config.toml
n_layer = 12
d_model = 256
n_experts = 32
experts_per_token = 2
d_expert = 160
d_shared_expert = 256
activation = "swiglu"
moe_layers = [1, 2, 3, 4, 5, 6, 7, 8, 9, 10, 11]
n_empty_slots = 16
router_score = "softmax"
normalize_top_k = false
routed_scale = 5.93
balance_loss = 0.0131
balance_bias = false
shared_expert_gate = true
init_std_router = 0.00756
lr_router = 0.000419
vocab_size = 32768
norm = "rmsnorm"
norm_eps = 1e-05
tie_embeddings = true
optimizer = "muon_variant"
lr = 0.00905
beta1 = 0.93
grad_clip = 2.0
batch_tokens = [32768, 65536]
seq_len = 512
train_tokens = 344900000
steps = 7369
dataset = "wikipedia_en"
Below are experts of layer 3 (counted from 0) of a mixture-of-experts language model. Rows are named router (the router's row for the expert), gate (a neuron's input weights, with its number), up (a neuron's input weights, with its number) and show model dimensions 0-255. Each number is 128 + 32 x the weight over its row's rms, rounded and kept within 0 to 255. Numbers have three digits each.
After each expert's rows: a language model's description of what the expert responds to. This comes from a sample of Wikipedia text that the model never trained on.

# expert 31
router:089160131084085173197113118177187148165114096082112102163171158114154107111175169158088169156143139155172096151068154094111077195123115102150095134140187070129098109140179134170108176160155148106183093102101079140088142123172142143150164168121134108105093174114102111131139115123091179154101157192139118094107088139081177152084155137125108124150092153101131160080169129102145144147107071161152141120104072164105121172109164142141112180126151135148095171062189099104167094116129139169168160085103147129061158102088130097106150101113140120118152158105070188151192103113159140155143157130137169085116147060152125145167086186100104142118109104140150119183100163088141173178115087159156119086092115125119170127098152126094141170145113159128145148072068086099147097074098113
gate1:115116116100088065109142073138151094122170104118154132079075031158122105168158145096137111125145115131172117152184122167160184152182160121130104100146164211141148130117155067143144109070088124103117142153160119175152131138104123155047073121108153125167106158148128130141179122078115113125141161125111127167159121125104113119097073146070104156121118117139121148129085100136120156041135180190137178085113174141168135107115129158065120102153141110130145096119133111137127161165175072156124166129154060133124135111125148146166124153150125109166071110111118159193106128129147122071085079167187128108155094158108210097136095127127056148140127107148126077177159129154170106093165131096168124147110138166032117122102120152062108173077128107111121101084156148097091161133154064
up1:101142151171139075046149122121169190138129114103154140090083198155154094138137175144116144114154099142092088117135181136093117162142133181070154137081116122108154115141118144123170131092140166098101099130123154093157165130127037137098121174134127078148147094147143135197080143182113146072093166158129146105164200112181134092175141094101128124170108077081139115138047092146149136072148136186116153113105075107150130119170105109103166112185077126065084119148159066135105104165122039074130165112119106150117101106062191149108117156153198158141087154168183108186174095162100164107083147127117163130123153184126179079119111130122148148128104098113105131174124114082128131100092097127112123116174134163081139114094097128166117163139108145139202118133139124131143125129145135
It responds to: Line-break tokens, especially ending table rows after "|", and after headings, list items and sentences.

# expert 3
router:151087099136144143077186186124112089093066140163142135117092065130108125176106114088144129145128116122107090117159150090174178130081149080068158087167146155132130112140112158086076086112128082129092150081126113168170156177100135116075114096094194088154085161112158084104099148180152101077162144097147165139164180106168107121140103121156166129114150140098078108117099122148060108070137178114144177129093150141109169123206120111128180089114130138099128099166073115145128114095120125131091121126167050082188112106115133172200155162191187101089051119086162088115109124163069133149095074165140160168082130191147120143158119130126076163164110087123105129129124147116136101158163103136154127136098101100081153071115110156159108117153136150107166150136161115124104108181180130
gate0:153117113124080106137139126150112117111076164164112148128194170130163121119125162145126154129125075133152165091154118127149138067112142132138120163177086078121176157161113138110126167096121102100135098154088142064073158104129160128242151173171141176118183073154146095129144190096127173096089151166150142077150059117111100122118172110110093132129105118170120147089138113160120159125137107131113103109111085136176143129075101131139141075122067141176137095191139105113132128182083169147121114116151175144116173110164137088102134108124136164075121107126135186148094106096108158119156169129077164150092181133132173077130145151103165168104110162080105142219194183121158158047171168186171115116111119138135113173204144083150097126145179107159167136144099136151179134109173087
up0:125145063118097073140136097086141090170125195117117140165171193101184146098162100083060143081103163154108147164086176121159141138104126100129128130103126165187093110124110127153091154123130115159176119133081163138108008104165125111194154121113115139133135156151135119136099154100091129103155130129154170133114156160092086107176195177116138207101119094188140081161102064178163132117119135141157103141118177137118175152209127149110114081117137079116102154113098117078110144132149141095136083108116113137133107138183156071103083135112099106041107131103110080105108188077078107130113136135109114111127104129110094116132155165126102137113171103085125122193158127116160141104179069118071092108095220097103126113139159113146132161212134123117152145138120132113127151099078161
It responds to: Latin-looking name endings in species lists and taxonomy (-ia, -us, -um, -aea), plus cells and pipes inside Wikipedia tables.

# expert 20
router:150102106113076090117129125133159088144178078085134133169105159171175143167163177144102128136084098144165140123135104096114144090168174122179163081110104147124113127132160098140106125115139079072170096112142092084153157126183105134136126093117085182114173088102144122113162076114181172158108072098111155092111120127130143140167157173172169115151155130146114114130093134152126107158101088133116113118163125103182111085073115126135079118117168171133150165162108072150122135083134142165164077083091101177138087139139165139105070146152022187150255172094083126156081141131134157100165153091139089131157103100172098121089176147120134095083161177145112143111130173120128099116150166105159114103202141140114138159094149121132113120123117068156095098154129107053175144142085190
gate3:135163129129149099072095126124128120137138106153118108068115145094169133173127182118164102079116099191186125173158157115122141155065176182112082163117163088156092094117135167166187150148108087158174121140109119103143159149140153104079160095166134156090143132147113131073137124123096130181094119150114118104097131160154132114098096104121133123103087083082128081107158163173159152122107135132117152093154063098145131075113102092191145168090099140197125169087082073087109138109094128174128182171141134126100151138125180114201133132104103119104092105123137173163087075135116070185125166155105172186142174112054079101129096086141070152115117135132104116116120119105094114110103102135106100083158133088173085174162124149176178063102162114030123137173131139208113163125118113
up3:126136166157085105105100094122110083086137141076168166118099143031110174130106114141067177141097136136099154106136109132107161134105129172070166158135176155108219089137186153133102169117137138140110083184129097041127128137138145166150140159136163190102157100192136144121139151095116117137113129105121148144157065131094134110110156106159175142157099148122192125094245149135142113092101103133143110164102083171117119177160097128139069094124096087110134126115181070115077105087149185111120146113141138143111139164174199165123110159125125134104139067143169143129103131137121083138121173149172075124127138068133127178103099144095139134121131127120104152146118083202145087133144148151105102083116121234114119191103149121198089163129113106142175111099106127129081107152165138
It responds to: Short lowercase pieces inside foreign proper names after a capital start, like Sh-ig-eyuki, P-ered-a, Tr-oll-hättan.

# expert 13
router:105141108056134123117176154193112124109108215185140150101118166107090069172122123115129097132139114173118122118131097155196123195125178120080180141148105155061116155111149106065066098115157113070172144124097177162120123128187159145127126110145160123166123113119100080142128114196184081144136114124150160180153161113150061157158112113097149097085175100086155103116064070136063122149123098158125107083094107125140094206163167106195140104150170114160091098150090173127070126135114092128141123057092100146115130086155191146155077120167156146134172157119136145116130108107105069118080058146118128090126099155114123104161105136098143075145169136153155145112143126168058070143102123108108131153154119141170137116166099157118163103086118172136126129160149176112177150118113131
gate3:181145149157098105128103115121078085136130124171122123116154176048132074106112091150089126153208191100092169166171090131084153138135136160128151221107078113053124184104164146114158116112138143107123117056162149074097154134150150145154187151145095157160139081154118094154042117181075124146151144107126132144131058140111114141063156105163106052086162170130174094104130122135097127079106086105141112158137152048149084178117111122215132089114166107171121152102092161156144177161142093132159083106111171087139127092113146150175174129111106146114095134122139148140137137132093130138133154115089124106105124081188153133113149081070162129141105158167115084169101110154108161128112144151157131137143114134145144129155133155059098145170084142150111111108109187098112184111152086
up3:126103131178132195156154155094091155127107154113132160162138153178144169124123186147163140092085176133100118072135096193149137170138120098178106146080139142178108095158121151153139125142173100138143088217138141109152113162141112125138224153131113113160158140058122149107193129108091114105155142159079108136144159149121142157175124151072099098115097118141094122113126073133138134145131105052156134132144205114144170144209126105144152170156116092159125112196121134088105223173138143142074100153137086144092110100088146136074081127136123097132062144126113155118121146140126137092092107172151173097163126196125142098138170174130098218126139141104101103144192132134090114131161145111114123146075085158139087154138140100188121141075093124107136165123179102144085095178056135
It responds to: Inner and final word pieces of ordinary English or Latin-derived words, like be-acon, presby-ter-ian, ens-emb-les, Alexand-rian.

# expert 30
router:159086101139143138072194178128103093091078137173146126123092074131096132178098124094146135146130106117112087112169146098171171119085157080063150090166146156123141123141113154087073083119127080132088143088124119174174161176100141125064116092102191084155080151115158082102104147185155099074157147093150161136160183099172116116138109121162166127111151136098083111108088127146071114072138180117138173128084164148106171123198124105121172096117127140097136100161073102139133108095128126135094116128171057086190098108108136177187157156197192103093054125082157080112102121174070129144094078167148159161083130195139120148162117128123083157163121081130103120130114140112135105155164104144153132127098096092081149075112108150154103119154133147110165148143158117115102110174176128
gate1:104150096130096177140124127065145102156163119092135110149131148091097126144112123130160151096160150094167148116021136096107135110157042093070174142119042102132080138175132143129114128137170147165103126138092091092153106129135091139188100147114118142104104169098106132112105097095138088143091092171093103123052050118168182170161133139148107115056109156138158160134132086106143109194106111174159168128114115110123124155117131116153166130136172118129112074172072097104145157146102160141080154184156136126077148123150159110139092113062113097149107173152195156158150138084159117186176134130098119117126106084133158129114160148132094087160141132118123182163134155042131191104093131128147136102095102102178168134094094162134091097123147053145136118095173143088093172133036125
up1:110187099116144093187203131128172117119114106143119143144119088183122156083101177077119136174155148134130126112161135128113159127116117161145038142149095076096155137111101144111143118091113143141151095172139128146122111113149128138142228125118075083137129062131140088111110132171114110094121126120154069155167204112110101122154139159202138162116110151124115166197177117072151137170097135123125104123077120170123154145121139138096122160160118107143107141130135129179191125134155169068205102113071129108079127142173071167085078175166142173110136134156116100104106152123108113131105161155154077165108098131150125099141128171164152131186117101143167219088123132092138138126109130125086065161158111120195137075136157101093108179121108176195142092128056155197158078095128142
It responds to: Capital letters and word pieces of personal names, codes and titles, often inside table cells, such as Diego, Cooper, Kastani.

# expert 25
router:119108087146074141115121138085181096110106079094141153115117137154134120177130143231071057194084152120135133070149099139141115141121150148149182123101118154083154130126127172114155076098121136082167192153203147097143112171064069114142115066140125124102101084110135146135167085093126128182132115073080145093142129152128153151113163152094099205129125155122088098141110124104139101141173135131133111121118136096133107147127116103169130147196124114143077168168104090127172124103144149193097046132147090143166089189112148164124137083133101134176148149156133090162102161172105174150156185090099121087113123095166120134123197131108044112111139157095115134142108157129117139094102151076114144139209076164092084115149134160114122102166114126195141132108160150119086152138084201
gate2:126098082129120129113175106089108119098113163131104139182080144069154159081129100124152102180077101113103063113099163147144139108131126083118143138117157089051148185122128133103162085163151174130126106182214151138194134124112126151117077121180112129172140140134124167111138120105127168138145111085122065099169131160154131121161105166125065166110063087109106112202171159155091058124137158142137111136138173200208116150113147158115107047160136086084148137071161199097157165119113087098073139108155083128093135124096141136106108151100087141125173123179087116155138142196162141117103130154181122103138163098176157112116141102123106099137171179153199088129086126137133174101128148149139135109123126107172140177043112140135187095158118127112149131087122084137112186113125138
up2:121147102114190110102106152163120137124123059154115113103082112147158132150181130137125128150122105154158096096139098097163228141136126181154131134091136164099126124186138178101110188134155124112111108087151171146142127089104106115120096107153102118187120072082183129154122158167085135156101121096167130105154145120104148153207146044113146155176072107201157118095150133138094105155071141086110088124161128135184074149203132115108108133109177119128131208119157153129136099090082120051125171148106094100099132126127173112109148161127135181126080117178120081128143156059186155123066124145182153136073114133076099162140178138123129130117108174147126104108148104122097163125098123126080130130094091165087191182138144194150093107161118167174101106091118087181148113166095094
It responds to: Pieces of non-English personal names, mainly Slavic, also African or Asian, such as Vy-aches-lav, K-oval-enko, Sav-itsky, By-aru-hanga.

# expert 24
router:153086098141141134070196181128110089095069136167144124116095071133095135178104126093146131147128107121105088112161150096172181120085154081069148087168144153127144124135108157087076088119127085122087148081128120167177162171098140122060116094103191079153086159106157081099097147180155107072159144095152163143156187104176115120142110117161163132110146136107080110116087123149059121067137182114138170126090164142110171124203122110120175098120131139098132101161072104139132109097123127136099119127167056089191111104104133181191152162193191096094070128075158087117105125170066132145091076170148167156084132192140123143160120134125087158170112087130105114135119147118136101149164107147154125130095107093085153071114115150156110119150133149104163149137165112121101112180177127
gate1:113158135090176105148090131190196190143117135119193109108092097141138120057121103160172111158097084193116142151101159207080058081103115108122082158123118123105203164105138131100111074107085147114137144133158155141105118167127122156180149144111149148106090134102098118121125157109127168155087155123079217141166097195080145155127140103107131132103141148102130151146097142109192130088151128186169119167122149117086085115086069167151112141167090146124191174130076149113094097093145180108167125133079150082124179158102132108079156128097118106209124187065173151112073138114156161141127115122126121206140131098072092147137125118136130156073135124072086111153151122099170149133125129154111170119134181121137072073160147148126105168135088088077133130116095121146140133087119153
up1:127125064184131135104138129114133157125137124178176141103162107177146072079114114116153153083094151076100105114123164130089127091148101072076128172120100120130139114116122099114118139069116081144136092108119137094094057072116075183115174195126156087160161124130158126100092103116182104153150122114118149117121185096107168075108075094145113154096134128104137084105171136138130145162137092081152170129101170158142097109078118102080140168090116157116115158114098100132112128137179140162129147147088147133163143135199115103047136091207092111179144102173055106140133217105152128172096069102100147115091058079141117113162096071116163103067105112168091099134178080074121188169100164103116150129154160160166130115153151091093078156131173125141137165146128115195131123124121122
It responds to: Line breaks, table separator rows, section-heading marks and closing pieces of names within lists, discographies and election tables.

# expert 22
router:165122112130163129106136113137121106106194123134102176146081206120182158092152142117151113114104099087135135141162086124076117089163146132159137106117107134089117119127181129100078125106084087096150074160151092095070127083191089113147101131121123159090139123152133142086140170128149137128081094150138145127105122105125138145193087184165144143122144162177141167149133106139150097165061084168185092158134104128158155121143164148061074116064171147130162085161118139159154128169200156079094112116058096179136118105156105140116139146133107085123242069113095127106103149111116090076124100083147105151178079139132114071093145116102163113095167106122144133125077134128139116091123149151163135120161138188106131183094132070076138140076111118162067107182084120053173155120155177
gate1:145148121151090184137178091118164112137094124177089133100077201072204137152102130142178177135106093131144148130087173156100165054140091137131116132070078082150116114134175172167176117103151207064165089120138108153098156103127155133128128136124153071132174107145085119150094101106096159157138094123128103110056104126137137182086138120121071111133119143147194071148150148138149124135121106107146119093145152146120128096181112131082115205110102099139152170088118051099191136097151114159099122145108086111088098118154158093134117109094154092190158143145110104139124120091103118201138162176117104155079162209143169122173109183115161145188126133194199134102129150163115106129134102113143095098113135187094093144112135087137167111081170104137092147145131116069112132145162103
up1:116158164143135114085124165116122107095115092151117199110087127118148160135179101135123151181063202118136133155136104145124133127101128129146214107094090129128119161183164148137078116169129146075102163121081125094050184163082190175186129126134079126113165156129137116096131111116091150109121122112175158082053110119106108099122142160116113119082154118163096153118092137150091163106161159108100093161209119132155171157075156107054165180089123136110154131121161144160147158146116119062166100122099121072164127114175098149151169123143140124096120030098149125139114118158135127133057101116147157152124130063072186170173130134203171110185109126191162143090078114140089123185118136131138148121115129135109151142128176120144090167174166166129080102122137133077162155168110123
It responds to: Word pieces inside surnames, place names and uncommon words, often after a short onset, such as Scr-ut-on, Gl-as-gow, McG-raw, Bl-ed-soe.